Experts of a small language model.
Size: 14 layers, vocabulary 46242, 158M parameters.
Experts: 64 experts in each of 7 layers, 4 picks a token.
Training: a variant of Adam for the experts, 652M tokens, 4765 steps.
Below are experts of layer 9 (counted from 0) of a mixture-of-experts language model. Rows are named router (the router's row for the expert), gate (a neuron's input weights, with its number), up (a neuron's input weights, with its number) and show model dimensions 256-383. Each number is 128 + 32 x the weight over its row's rms, rounded and kept within 0 to 255. Numbers have three digits each.
After each expert's rows: a language model's description of what the expert responds to; "mostly gets" lists some tokens that are sent to it at least half of the time. This comes from a sample of Wikipedia text that the model never trained on.

# expert 54
router:096133150128128141140077165115119130155116137168183128191144146023116035120142186071135150138102087113108130150132115120179141123096133119158125125134183140157102115160152167094124102113139095152126173044156138128110110116142105064124095140181098158141124135116148171084141126094104141141122160123097089121149151127097131097107127108111110154145137137179158123164143158120131209111146
gate0:140193092138078172112148127117169129113126185097221092123122131171136109150095117113181168130118128140104110084155105111176114160100098071156126127160123162120170127136120138166077163089103128080088134105087146133158084193150121088060109201098134128118158100095094160121126083088139140099089126056067146078118126090104143153065142096070110118133110127139175076150099108142179061083113
up0:183091107084170103106132135094110147078133132106093138145124142103146156147131133173139110089074112108096163128129089114181093132119106102160170129213127085092091116174136155115112078160142131151199180087115145173172138164154143155114142129127084111150069153119083108139112107150080182131138118153093112157175136121161085176102097142111111128178110205105156176156154139091147115081132
gate1:155132142130061159133126119126107124113151160186120125111069140193075117132125161155151145174096165110112134128167103122142180124158162148183112121090114080126100099144170102111133134169117137087160138104114180175111143115102123111129116117130128099142162102172092172115117154143151117166145063157156085188131121096110106133079102138147101156154135143122148160205097115090137152123106
up1:116137075119091192107205089101146177182166101086076157147074154099159123111146073154161139133128137139143143125148156166093123121168142133149138128116093121115076110062089174135147096187167137129098179153160133095090134170144110138123161166108143144137125106130124124131150083105147083145112078078113139147106089121166099111127070097154117079125118155125170117120128158129165163197166
gate2:149095091158142091101149128171172166125122196151152083093162131114166087140153098064120183092115081074104138110215093167171116203179125058104116213134126179103153048109066126131119124140117128130082079150156119114124107135118184105183159137171113146175128119157101169086085081122102100142111125200150076086202122085083086128146121119131121148066138098108132106137154089124181102084146
up2:096156109125163178118174122155144089146130075101076085130086145092111141094159140073122167180143142131115104094101128143183073100120097092063126061182158125118151151145147132129091139128073128118137162149070147099143131181150096203122055112099125081147120149150109121135115186120166079051128132109144095155074143163155133149114152146119142118182120161142117190107149186108094117116113
Description: Article after verbs. Indefinite articles and following words after verbs in sports results and descriptions, such as a, an, consists, won, approximately.
mostly gets: " a", " consists", " approximately", " an", " zone:", " another"

# expert 11
router:072062130113128108123152097112127118130116149115195137136112127075108048155143150109163138120131074134134129079134119122134147104154144088114124100113137165149068166114173106151144093107143119140143119105172171093097089167142151168159162147151059090149145155147116154164118144116106098106107112092134113148104171106137144156095078085122135102144146144128133099145149158091100206146158
gate0:114106131122135106151098191142139155124120141189146108118125101146106071175095172117091180080144090108120169062111109047075197150110171124121107131100073092104118126170170111148147105138129133155158137087129126117144103121147122080158121137163116163128119153120120102111125129095144182091124137107140142090101205128099135096115168131091094134128167179168150197161161089120103120081106
up0:064105136106149152088126138123102149100188070126105109124191131109137145137107084118131181150116215122134138174077155156142151108196095155142107167090104163143139176077174100115127148146139100091140141142137090091116082095132174143091171059092134057109087143177070096136177128147170164153142105079106109168136139096142045136135116136144144103169104126136133196141144126124188125150159
gate1:166099165131126101132169138155178115127126101135145120159112126114144123142100114110141148200072135104097154119109128102135092096119143137108153153124101144110092133122093118202089144113128117144104122082139191207209122113135155071129198139146128136165169133158172191131102086130160086161156092113113059124067086048119142133133123099129125126114066155085111134102140159078076171100151
up1:135104125160149131067096154117139112129104145118086096190091088159107121136093137158132055087165167153166144101130101132114152087122154117124090131156135115133155185135166184073130162120101114143101172168149087163152128147170079138117118133130069083076087132172156210135156142160110175127122149099144073155139116137111110086149141071172116116161119087116128147110102187134094100151159
gate2:125109148130153137139152142109195070174150118111151121171084134108089138101163163169207127120118107137151143120155113137181175162154163130131103126170158165176112098161110106115175222082129158137144087078167207077101106125117163162165160141193098119147122129101114119135088112128155071177097090121113089135134154118084151108143094149104172100085130102099128153146122075066115105142133
up2:116115135129178146185153144096125102152127127117102074144118120219139134134069128162135102139101100128115136142135126115140161189125161150145132150171151108115105191126107130122179139120106153156159189076162172151120071084145141084151157092149126102107121155112077152114100097135109118110096139133084130091140084082149134111150084091109124143156138142106119112123159112071111123119144
Description: Plural nouns before commas. Tokens ending in a comma, mostly plural or time nouns closing a clause, such as years, season, students, and thousands separators in numbers.
mostly gets: "ed,", " time,", " season,", " members", " years,", " students"

# expert 18
router:142062171114118142172121188122180168125117147157183188141122093067121068162167120084099080058111066057065124120145154153113119126104136097138103113140160139150102153158148115095125071105122175203099089074125145117101064123130139150160133106146073178144184163132106175144129105099095184126087127175167152121083137100099160093128142120140097156111109123107134155189160126145141190095162
gate0:106161125185146103113145159131106056113088112122204116111144091093126139145103131106124113099174142144110076158142115146057077072131164100128118177120141111154080112217100159124079051141041179160105102142115104123096107136123118186155044153137101171135182115137083139132191116068044140063110097151188100177173130136109123133120133113119092143140141139145096188152094106182113122104132
up0:163129083118079104148152109149174127157121123176167077089136140108087108122123095117112116082105143090131133115089093121194069088133116148116116107186143159057180200146158091125123137128076128066072081141082151168112097176093068083197137178104158100121084105180197111134117152131115115169139124141173147135168135083111138164133155220096079094099141143112119109127142096126154131127159
gate1:119116184078110154135106086134194149114160164122166155087074077137071175125202138125054163101123166099148086144120172166083096104100149168094159072167099049186088093161118088134066140122189152112085143129165030164112131116101113139092106158091080118166159128125105155077154151150137107039129099167094188096118155179091157148126151110098153103140114151118088158129117079145117104128101
up1:147159106090181084134087086129152220129105097164094106138143121083180079137203084129160138137128092088087185151134098169162081179139154145137192144132155150110145183150087109111149190116130127109102089174119167178123147155093151098179144160158088112110137105104146097155086045110079171086126145136134138101171135103146104179166093129137121072164095082099120158098108155055176129072090
gate2:140111153059081169140082131137112127106187141124112127059114094135126134162126088071079190172096077132133107117119098103100102182100165165066120102111143129120137157127156124173128110138103124105132113095116148084167130116146125143116068141100082120093200187050121136143123132114147093113093178093112132100157121179109123203174124130095161180125183141124074127110140186119144162094132
up2:102104101112155092046108128144110140113148133160092127141117152095166126080105112156107156107107154059160110139152172150119153129176135146183108105148121139063063099163110153142093122059111154147168126166147061129130110117150152118135128135104148126078170116117122089145148060149155080162121079131104132060087133067168130154171112137153168117183119174138142121159152121081161163106194
Description: Table pipes, Latin syllables. Table pipe separators in album review and track-listing tables, plus syllables inside taxonomic and foreign names, such as Grac-ill, Fac, Col.
mostly gets: " \"C", " Released:", " Ac", " Phylum:", " Ann", " Cor"

# expert 59
router:166094094113086132186152145120172124175141151116147154176135089106116200116150136126114127116125096122099127134116136152199164100099131094156126107110127141140025163132134080055144075138116145184121180012148136092100027117130084106159143134148127065068112110141127155120145114118121154104157117139174163112140174134099161135123022112105043139158128126105185123106166139111118143169149
gate1:122093144145081150124168204121119118127161058117141142090153071124118126134155096150168141187077117147147113110090082110111113186124124108114132152106141041150165148142113051114167078145056056102104101087113134057082126115111132075131139127111162124131219120108109173109109122156107141088169124144138182133127068158097114163153152135040103211107165129143103108076126131104130138113127
up1:124134100138104162124087125185171130152123141077109118161071149140107118119084140153147106194126128152142121122127122121153135091122189151066138121108137219142116182095124132138176146099086171115196129079089176203152092106140065164133101130138158098111111142147106129125160122182184186131111130115143123099145172122135132115130135096058098124097165149100158100103142147139083095112095
gate2:099178185162160102134064084098128105145091122132134123159172064106096143152179091096140104109110126138139085099173097152159113105158128061066132094144159113076156096137158148096162108157166168139101100157145169146103083172162143138104088145137087170164135119131106161139122181136105128127090122149162069172121162118146128113127202131166164130108145121102114127164142146147144167173114
up2:146149112131119169147178034134043128128145145165077135123111189084057141089095111107085124095119135108139085078164106155122150161158105118168078183109169164075107124138108085127138134095093132169100120083110136131175152167127142119134173085119161117118159138089088137131088104197137135125185127149083180135164163106116162132101085092170109174164150121109154142088146162067126093114121
gate3:112109106137161134130086191076047035119129173102110127147134127108197127141097115176115150075114170139120103126134135172106159130141145151109124148111110116181104133140170112111135155118158125139158124123166178113186119123078128104158200120155106090117141129165140158150198085106134094110199156154097107096070194127066125183111129122175112157139152153141116187114173062056085139141142
up3:109110063099134164100108152161139111180119148098152176114161114123130151125119115097124113131089155100103127156142096139165161164183116107175164132106135154159113150083116136144169179145106057114129129095157119150065146089134149121127141144129146138125179123071119138149131106112163075138117097097121134119107130049077118173103117141113122192146115155172099113136105138049117143080168
Description: Line breaks. Line breaks ending headings, infobox fields, list items and paragraphs before lists, tables or new sections, plus opening quotes and brackets.
mostly gets: "\n", " “", " [", " wide", " '", "\n\n"

# expert 9
router:124055140064118111107162152177123127147138103136159103190128082123134074111203122082109169097161104186128119132146094109119125083130135135132130125115125137139092164115101089066149068132125122173140150072105162079100096076146092148139103085096134146151134091153130136134139149118081171087101124170151191123107156143146123111147085143075123155078097082076064152151156116118127139139157
gate0:130129145135123186105072113190134061106135068088142139171125095078103120154173127037098127138070136114082126095159120121135138045108173112159084114092094129113136121160096140147197097097150140122144160076152133096111126123122093149096123139139115128071169159050122077163154089180124103102120130107133156094129124114092087145118087127111136145163140086077141147115140183105133177126121
up0:147123116118108091140126124137138111105182165086123130078101095114110134164178172146111135065090109140107158104130106145149113120145130129092156058090110163126130144109124081080121073064184143164134178183159156125120165183122136130124123160146141115086142120094120120137154131114150098129147101059172114122081154098139139116201111155141143100094138079139144068091091089132104102099089
gate1:123092143113114158114120147144128105103144133097176091156154119110190122122149109152115140124118103130154086160197142083126130074093149148128156171119094140161068107107084123117161064089070139130162167155094105137156166116117170162189125074088177114158104100169083124148096114116110174091099162117115180122119093082146108099152093100132132131125129115088162139139185133092093112216185
up1:087137113144131122093125097111170176191115152154107130135109178160125116148081146144118141147144200114104112134135141106147165139110123179166080157166119148104154094157112154113113166073184070123112182151109108162152122163179123097115091128176182152122134123110149092074079147213119169134150222055126095083154158103083160137095169162119104111189168164134098121159120145156142151078122
gate2:158148112125079144096089086139120160109122128134165130163140093140066081093126136125137119135141109105142138139113116155105146067155094066195146122159096121067093078158084101048138116097180060150176070141137067128163182100157128113063101094088110107151168144076134141085140170120116091157100092114145145106099116114094116095135120119130107115137103110160135121117109105092078117121071
up2:123129128140134166125135133144116074094164143082111150121095135136167135197072151078172088168148188122118183103141150124142125199096151132122137148096084117147170211135129138178112131188131122113098134099134115214098099145090147110098179126139156090122163139110145128144151082147144177135140160142095128135183149086100188132143107146102149150115134099167139166192166145154143160056105
Description: Purpose prepositions, policy adjectives. Infinitive to after nouns or verbs, plus connectives like and, into, including, and adjectives like economic, financial, digital.
mostly gets: " to", " To", " economic", " towards", " financial", " digital"

# expert 57
router:124089130149142087133117129145162075164117138158185123171152110130109068148185154121127156140146113114141159136139088154110158131081135075149139117159186135149115162113091113074171095117110134231100152098136123087117032103150113187123104114170078109179165119114098205135140193065112133105149122125140180128098156166111157137097143103120150175099148131126128084072168093083081161128143
gate0:104190135219145163124052157076098142054113126101081079161087168113071089195123194137116052123171155097108222154155130130158122149156137106139158183192102138128093091149120088147184068096147112077189163151193120152116122137167108141103117215135156119110073123070183115103183152145137096085123194079118052162172162147107135129117150085143122135133123067069139121095154128124105156148102
up0:115152138162136096087085145108145108124105117160119065119075116177051129131109100135100113068112120103128097138139169113092087135143166154154113145092168129101154130134151033113132149139088131146155065133100145091161157100101106133097156143125136081167101206196122131155118168117094146122105123174163107111195112151097142083204133191166146102109124061114135141121099128134133040149081
gate1:176134089104112051128170149152111058167125131191138119186153145127158107172111145131146106108108099149146111130093119104127138172111150139094152134100077090134123115142090056155140125171127128152073173104168112085163118085092124094167119135196234180137196121104107177074134095098174144103126100120133127068165124141069137092171118121116130142093120081136164086095138156149092113154131
up1:146139040161132113091102077107131108093186152177142134128127163133072068142123091103154129141108112129128131121079126156141200151153115100109108099119166111108167091103086108143181161114150177083062170156103040113130181110133124085162091043092191095107198119132122132085064172155222108172157130135099106107196150095136096168150122076115163130197126075124138134134126136150141110095093
gate2:121199076177116132142095167127136133142126128078162112154135105139104107127179171129185143113186129127102160132171117153143138137142099142085072174189117150139122123147150176104174106191105163102080146117148135187151131105132115086104096102157100159166124061086162119118095120100124135084100107150131089151161079157138168101124135115089064155144153138178180071155120134166093214131108
up2:136157135120133116135185163152118133140077159123213102085123058160118134140136039099102140153172163126129110121140125090044117102114193159073137123124062103125147140140152115160111101080131184134153139103109164106149156136120131098033104103106136089084139115173112115169146152100063104115139149104100160175161132128142163109135146117188080122139159105149125131082145148141129155179122
Description: Date and publication prepositions. Prepositions in and on before dates or publications, and infobox date fields, like published in, Died:, Released:, Founded:, ago.
mostly gets: " Died:", " Released:", "In", " date:", " In", "–19"

# expert 63
router:107164102126075126135081122139144170142116179130199175154145139115101000180122149105198157132169100132089177092122105118186152080160112083158138111066128072174138165133131114029147126092117170134105175121130166086088132169112116126112087121163130090096123091102119158166122116075131126131141141157059125130108134149152084162110087086132098104132106085092154064069111123118168148123140
gate0:136151145150111134136147170217201070127101145134146180154126138159161087083067112113204165032133100121155093151141107099145115167150142141179105117139121135075093103179128135138097147137099113176089179118094124123094097137156110145123105110119136148159139095130167124140149121075155122109083142216126184056147129080111111192089108109139109153114123146184113097183050092117101126185099
up0:111133098155103098160138168129150135122095114067123133108106124143129116125179139124107072141086071122095072133183131107081138125120198093152131145131109141076118108159132155160141161105088133121158061102144138163155133158128170158161164101098172170188129117143122148109129159129160119120096142124112139119160126140034166088062177216139131137090132125164155179096157130174172151105088
gate1:114119107058157184096122120154136090191132155169102203211138078141128083200097063078102120128119064138126085198187150081137189105155132111126123118141117143123107064149124131078081146107100114151151124139146131101162132177106115126083079069180095106162122162158082165131109082180097123170143083110135153135099087103106141123166097119111117090133122141138139070175095059154133116145146
up1:114107090111120167089101138162110117188150139125119168143100128081140156110126086092124106128176139133109144112141092189086065134162220136128153181108083144128105082146113200221066148101118140150100177103144155127123137136136112118178132138083126188109167147085147096157105083057082128109104148150126149135144115086048128085134096137161132140089066128140139139152139106117097141157127
gate2:163138174106070170171123141066160118109116153093163087114092134121083080133172150088121168128095134090102130138132137145098085183099140124126086112134165099111128185135096140085051116107147159131042179125122112179054122160112119090072122157089057143155150108216102113137102170043167128080157174096138127103206127154132153108145123147143069098148097108104125106081163122149074147152123
up2:076129161115151116127143132173164068068150063089101161118181111115207176118111178166070135177122123161176164179126134183171101135157128136136150144157150137117132097089139141123113151183136131149187134127132114121167104080156182087203178146123121118155132129018084129084091101227131084189080110119124107093099114120181073131165125125060148163147165178128129099114132107163208103145124
Description: Non-English name syllables. Word pieces inside transliterated Asian, Turkish, Arabic and Slavic names, such as ih in Chih, ah in Ngah, ang, ino.
mostly gets: "iy", " Hong", "ang", " Kh", "ong", "aj"

# expert 3
router:139118111144120133134138164146157131103123132130115150166100095080095044140156145091154127138131128132028120106140135190156165115129137091151116103103130085129147167138109074084133052110125115127128147135163146076103119116168102111146171159187104150137123138172118188151181125090144132161139116139099170091147173093109162171123113125159109091142093149092127148126167082133098182120104
gate0:137089165197157155150206127103123118089110088080098172084096184097153112086137125153148101155069106165085061115136128148137173132108204148155045090161127059157127142108096077093114119160090128167112142133161160148112138104149141112124157127157179170120096170147149107146131127083080118091067174168100122103069184120153121178144104116170109133111130131125173170110141093134143114088084
up0:123143146166112119125081148112167165113202135151142119117116086192131105153137136126131125129145132098110178159137110157144178101149173147161123122047103159116146110137104098146159151146122137096168110120116155177159119105084187077073121115128142080122149141061131140142143178152093126142128106102117142128123176088143161145079123133165152135119119138203070073192069122149144090104141
gate1:117040099120135099145123150186120123181098118195128119153143126132135127141172122152142135089108212219146147098149070079125157085142120114173167185105132066115185159179092122125077128154141100159145139150151112137141157169100094170119120089188114186172145110078192162163139145087082138122131136117155180133158117125131165195136154148169102130090078162088102114114137135119088167132170
up1:109186135146069140137156093077128093087174135090100100083114156152151128188147097164152109126140149115207139151152203109173201148142136117136125110137136147111063080090144133168137044065113141122069063103111162127140088118116136142149155194120132068137062029154077140150162185155166150087093152075137160147081083153177098116127110086148129109096111166163148097120135128144168148096159
gate2:131174127111066131117134138158146072141143166183077153146072072169152125173140122152109142123165119131109109139126113161149115145156176098119120090101165071181112095156090103129100146156168174099107174099184141116163135103174043101163095132135120116101095139123158104142172096100150111107212165131138177110180136142099139154164080150119157094104122116118151159127111128091088137129087
up2:149140118161092159106090086122151091138128136155142153094156070094140049102124121066121124121138057081116138106140104136106110103093126143122112140116144152150171135158101094111104126128183107072154207129136177174158124100193134160121096170150141119156107139118109051135113089162144111142142095129102060140096147126137104126164126147111169140140109156208154097097089114093135146089104
Description: Geographic place names. Place-name words and compass terms in locations and addresses, such as South, City, York, County, Route, Alberta.
mostly gets: " South", " City", " city", " York", " North", " south"

# expert 25
router:150159078083086083113109140128131163158170195131191124177105090092123022180184132112130134131165083123106129151135108115117162104108128096160117124112123094145147145121135121049124128114191104125113171112143153046133135139158142147146139118114088121124158104139130153123168103114124109129109169133109119157087144110136141100173118105122126154103047112095184135096165174105150183179133
gate0:119103161154186162161111188137114150087140053131130164158106118087176181114092126131150126185078168150112126146098162147086120172083166105146168070093214162082086184149154085099161085162105147152148126124207112166140091157131108145049087130112132118108122158133143130108121119118129170149165116153125128105134143122134154130163135116112141166144138152145135148139094142080153138187102
up0:118116124103031122149127128193112152168159085178080103149128107130121145133071096155146147093151129169206105138190119125144117113109109211110134111154113077127107103115130122144180162174077099131070151116125159101117126134095122114089155162154151169121147146149086140118173141129154132142117055035111136128080083086118132152160136124128114077127120142113158118162080111139154096104136
gate1:083076128083144167101157139145173167105129153159095080193139148175130149103125133201077183138133158122122058136106110115133214104129087143126116100164142135138108128121147163129172110112126116150150102083090053151136090128164146115173121129078154168089151134121071137156132207193169123122165135102119115134150204159141092096104088163100116125116125086087107139070134159135143091110165
up1:192114161095200147100139175179151146132151143133073162154129102091131179103116087154093130150168070099145088121155129185147094113123085132112110139126124135077134174137179073106163110158144117120120115136039130150145134144150121126165133151102156140150126157121104103092088153165055089160137107122145204164152156107122179192120103181111139127150112067181101168128177172168139168079182
gate2:080155131078088090145183125136118172159150122157118116204143136132168075156117123086141107087146122129110127165152143080177139148080107163152116124115173073180158107114118139126136156101174121156118177115112172111099146110113192109129125128138160087144174138122139120129142112162137137178088145128122100104090072170175061111134130099107159116147112098113204090133167153095124131104142
up2:064161163071096091122171118088142118106113186184114164181136121103164041147156116091156092116094159149101094172109165108186160138109118148188083112162149113125140141143087096174091097148212106182154162122123132136099154082160153109104133130116101077169089158108105158157161102121126126184069163158172140112117132110133066127145129110072105153190090078134165101152134116126141151170145
Description: Foreign name fragments. Mid-word pieces of non-English names, especially Slavic, Persian and South Asian, such as -ić, -eyn, -us-, -ani.
mostly gets: "ș", "š", "ani", "han", "aj", "ić"

# expert 61
router:141079129098119110134123166130130135186118130139136098166140114128095065140173099108187102150138126100141155091093079151167160140126112082155131094158142098192050151131134108132099110133123137192142142067148147172078060062076085119124148169188069161141142090071134141124087132136119097140089131155115113140159121110124120138189089174154139128162084112124127093131132087090106170130145
gate0:069120194105088137197138156168112109149135120138169067136118130152134077185168118069183091138096110136175097109110136080123144144175175117122124179153155116086098154123114158175154110133080126137154165099141112090117103057103095120130083142144159163200138198102139112108134137164188131186167068135122071139173113129082130127106138160140189163106115138124102127099107149138114139139102
up0:107087132100129167147171125178110097137131072138115094172157112124126128154141071077119116128129146152116139137124127070106050143142155077148093169155191085093093102136172146140085137165083181148139115137153149086164118098088129121206091134146085151158164133036156108101101139164157121196084112132201128159093145130097073147133112173145176187112123112142087173151120154105113133065091
gate1:120169096142146071179124122130196101118138144131040114134174121120162103119176120118176158182075062110054090089105118039115103124110094128146083150107096160111124114095166039149104124118124101158115095113133135167177129128092153059142152155138209160105128110127051106132128104147135117115102113144134163189130098207139081115134073172086095160152184119094135135147141155116138148114133
up1:158138131166140081155127110142091137159142110153104116148152138073084113142113145164194089066125060118114114083141101119166139128177186119140148146112131140151143108147132178150122120147057125081123186165051103136079125147157220102081165118162089114104189138119155118159070113151184082091104134146102085169150090128078172110140128152161107133172161061185086080148089161144123148115102
gate2:098121170155087185083151138080113135155102111096192104162156101114110078161146127121180093185130084106118101154154111088188176129108134134118144108159100172139138083188181156121167111117110116134111164118153126132154082139084148112157081102194096195077181134158127094136167091121164141116122141138147163112059107135119144190132096144127161162174112116170111129170163092169104155074148
up2:145148078080134147113188095117146117096162119121111159133060140098171121146064149154134145133065125177085106120100157140077145120135111097173118144146159140098144166108055128114131096106133145168146059116134159121163176142124122148087158144160135083145130085139134168090136127134144179114134158193156106167144153108118047097120116152072161132127112096112131148159177109072095153204167
Description: Consonant word pieces. Short consonant pieces inside words and names, such as ch, th, b, k, in Pinchas, culprit, Honeybear.
mostly gets: "g", " Ch", "k", " Th", "ch", "p"

# expert 36
router:132082139120087082183177142132160174111135126172135129179145051110133083173193170091101138117073091156083130143125102146114127114149136137157108102135155144093159196142082084088131082118169115169145135117164072099081101087129144108103143135125131093162171105155082159082133114147088096093133115157171124116174158074144144113127125126073120124129096072070130122133105147136133191146141
gate0:113053089150128099091110149117135145105142140129194147104103086097143153131091109096127134134124210129105079155156174165074132121102117055173149102203106130153120103112123081054117102150169153203202080118127120145116129150063091143102098117065107163111109085101103105129117100061079158132190085130135129089117116122097164098112094106113114134123166126130106107129130150109145117131125
up0:095104129081076082132093157167157135185099123066125135157184111112158140107129141145124127121031114070139138056162146117099075120066201066196148097155108158149135098090128139086163166122118119177152107110081098102116093127149119158127125111088109161118197156119168150086143143161029188179143101126147160107123133083073110172117110159135108168136133116086181088045198148139153121096160
gate1:155120119097163108102090102143144140096106174159144155155121087149112118199114092103107182132086132134131155149069141144119140147111112158168104099113155143117160150113156095110117133064098168171131185134138110119146098140148125118141124107127103090118101095130122110139165128043166153114139142069118127145138126063137183098125149074089098112124053140070139153098120146185076129101108
up1:141151105114122138174147154184126149173074144101139040103197148119152123089097123134145122145140108088128126115132109154142172128174116131115132146161106100084128154151137173150103130199080194083119078130119135144121145124114095154104117069112129163151114125129144112104073165178162111086187164091142072149184159158114168073115134115122164135178157090175154083132146133163141107163189
gate2:087146138106143140125094149146087059156098121127174132118166171095096143151084174155139090088122154186089104147092129098115085163088130215101104161093082109134116163148127141075163072116161144150103161092111165115155123103168111113107116089140107143091123127097124111161098141113162114080159146149100155111094174102140141139124122056121098154041221103072137100182134129149146116147179
up2:056092154098134164173192142150116069080095147155143129140127201122118155167076141102118091103072115147052126153099127119135161102152106177126071133168133174132092181119118094159082101104121125130152137079116142090186115154125133119114104147150086182167169149105096123138185106167133142090137144102159139126088208129098140161171078140083099203071141054062069093157135120190128120121122
Description: Romance-language fragments. Word pieces and particles in French, Italian, Spanish and other European-language names and titles, such as de, la, -ella, -ina.
mostly gets: " la", "ze", " d'", " da", "ella", "ica"

# expert 2
router:139090110122102179120206090149130104153120121109139145199124096132105064152150104066140124160120122138104110114106102134139168151151172101114118072181142115141090148146081153149170076170096131154148145086178138090128081087145151156139112117167106146176134108131128163138095079073158093114161148148161133113132149114096172159097119092141142169169134067074138129106137161111094227138140
gate1:141178156129104133145134083190127065125182120122178159137169080173100098184074127127132106091115162160106156138087146122103146147187162053118104116168166120110134144118104127135159163146133145126166127147108159130142130116117112143167106166126117071141152083080120129104186105087162137097106141145166161159066128121071145128118145125110160140173158077174151121123061140129116135063131
up1:121112131095104113132142109060133151146095146080102142108148120121103143077128139137149188123116140116093119116130090205102112134079168172142105122107076146158148108140142112120070163143195081108099115163103105120164116146202135073164118152096175146174129141167119168108190124103163167096132094046115105099113166151071133132143129109167111135110093167134091098060190105105152113134093
gate2:217099143115073128118146100175111090106128132086091134115147090111140088162155113130130189175123086169163077114114136138064149138111156129136126157155133170149137182132132163108148139142119113160086136130112145149080082108162094191191119151175123157144168137097112148128087133102139140137121153109178117155086193113117131121147105142158166159200114094118091117096155123173121081078105
up2:154124120155142099116098099193161104153164068135096204112127121094136157155139140156097078108125076190127134142107137112121143105154201125118142163139180128111117070112120167106165152185133123106108135121095085129112123130150129190165161197102131138096077193068168106170172192139115114026104135124091072134134138166085072126172158105140154195122106136130154134112160176108130102149067
gate3:114147045118160164149133096152116151108166171169124140121163103153132158142094116119097104116118151111072072135119126093138136108136087192122091104121148124209152141176119130114162150148164180157145099135116111065169102155138167092079159156134115088117154147124067137171174110166170059123114145104115124074174143166123099143160102103115133109093126091147114172111088100121136123116104
up3:119086214131125119108135146139076108128139174116105076138086161157163096106147126180116104149050057169125146116123170132125194151116150068127075131171162088100149080096136182141146154099106075132113096138139126153153131124151099114143139069093117154118113097140118152121112167119123108106085136065106119115159096106157187107112069162153125128123146135157150115115181114057110098163110
Description: Architecture and physical description. Nouns, word pieces and prepositions describing buildings, materials and dimensions, as in listed-building or vehicle specs: stone, floor, brick, windows, mm.
mostly gets: " sq", " cart", " Bridge", " stone", " floor", " windows"

# expert 52
router:176096149132079116176148095091147100154125181106129114103127099099142041165173118113098145149127146106103129107134139170118147097179123105164128068089151118150073156120160071108118085125186071144088100059123168095099040170142108194158162133121094106161143126087156144113189123136122094084159144160162120163135179113123137143102104146088126115103095103118164087112151102130113098149115
gate0:141129101110124091139128148218110125120109197146150161106037144138142119146176141147114159131143127089120196128126098079102176165120143200142114112165046095158089097144202140074082081105146148168112095099158102105143072126145112133200122143179045143086178119129121127127180100152179115118141169132113139147128201139164143196167160142137077137160135069114093172132162169097110131122189
up0:133084149134127091145145110169109169114122080154116162119150106064139127102049126121130136146131085110106115145184097084096075138067175115154115131083136145092096115085056111147106186186114154120123068135100143100113146165128135159091095139187131192127202182099118137135117038051068123145074085157124089143106097160107148099120122101200169136119117094147119108113143094106095110113155
gate1:131128118058055150158143155071129127153105169115120115119116097165179102157144124136145158105135128141131114116089106124178106093116073132105126130119118130132101141135104035154135104146155090111061094135133181169103154093179083105105205052108143105152147126094150143079079151128106118139111132142148104073094135127123161087069092155086157162109096138161155115106156115099085150083113
up1:105133157160169132149126179179139150132201168145124133125137164152077155110083115102160150062144145150122131147154136133156120175117158166138122174135166121124180106109243178089127104129069148177184135148167104138129134098099100127107047183130129156103143150161129180192126147151172164144108119107103171144168160068085143166162162137081099118188171114145107178148118137126125139145155
gate2:126107200122151149154147114104082120095134130065090126131092099118112142136187183150117096091154080141086100106078117094162079107100109064173139105111142114167116148143112107116137122025170145209126090116144178102091094145204113082143193154130124162030146143137120071180112147058112131067161092096170180164113159108126139127123099130088094208149120142186151135087152118072124123176166
up2:107146145152186158201142140148048166135088114089130088119056153117108119157105185168147095123167075173112161157229150183138143103137161082169102126105162133113134105137128168114161111120118181145116053208121138132111142117144119109115186097204137136133114168190091219155085093166128151087139133118119126104147109138153132168117153084160161138139222135171160135185086131118097176086124
Description: Verb stems after to. Starting pieces of Latinate verbs after to or was, such as obeyed, immortality, confine, enter, assemble, plus foreign particles de, la, del.
mostly gets: " v", " also==", " e", " Tr", " del", " tr"

# expert 40
router:098089086100106126137084119134177148165083134096078145152081083158077091118152200111097114138084120156108133179103100136144166102129103122148121083101134103127121132137155123097087103139130151154143143085134171089139109169120037133135182125191106152130159139116124130154120127155113168148155130140147143132094154147092161128161101110111090186114143121141115095138118141067139118129137
gate0:065055160092114123141120135083151096147103139183105168133185173117142116068157185084047165163092105095118086147237143139132106107108169159122162169152183111173124112135200127151106185132156121165160146132127077139113057114114144171160119200158052155090244127184127134114075163104125164133079138134117079119092127129068067110104123152105146088104147167102168167112094109113119128114155
up0:074117125105152080139084183128082181193103118151147109122109122143159133146102132115108150083132119153120108163148090121111095115119084139109120134168121147146103153108166108111124138116105149121052085122077109144077093132131159102152167118104114145147115100123131125168120136130168197113174190126138097099104114113145131108151154133157136166127149175132093082104098124055117092066129
gate1:099088140109123134173141163163094179112120130093141101134127132190156139130155133065079147105136018151098164185111112091108110151086104114137126023123161109110113074190090106118136144154116155146161073093134167223111112130185091113182138109097111129078039190131104142177124147091136190129148160124114151093096144126109138090165141162084106168106126151108146169166118127139077093085114
up1:056111152060143142175091107127168088052109118101121105139108162157139113147131112143117155163127155195116157175111061158103191155115114118161106118076141087095156118087057134177120128177193133141070106117136146147164115150115107144171127109141072058099088126112072173106118104101161090144121116089128110042088109105161091177169121122101135160070122179123187168166112137136163145092098
gate2:081134178115111135105076131093162122110096131094117120132132133086168099130100165113146126078134104094111151129172201113138099148068112133141133133125144046213105133210136113122080107085117156107094163128093168123125085170136099097158185174181127121085176112134140067193182149085140168123119128146126163174083118138100120126090107118159067185115113110138155140136108127170097141105151
up2:113090106130108129115139114128143132114147144209172204094151075127158160117130142103055150154110072137111088107081123195134133148172124176118111121105112139148109090160111135104165141122123091078156127083167159168140125122097093124146134156144107135119092156115163138100095073091112139122210126129136133188084118153118122110128153080093143123103167138162126160075116160121126085123146
Description: Mid-word name fragments. Inner word pieces of place names and surnames after a capital letter, such as Knaresborough, Warsaw, Worsley, Glasgow, plus Robert.
mostly gets: " Robert", " Hart", "arm", "ler", "ber", "eller"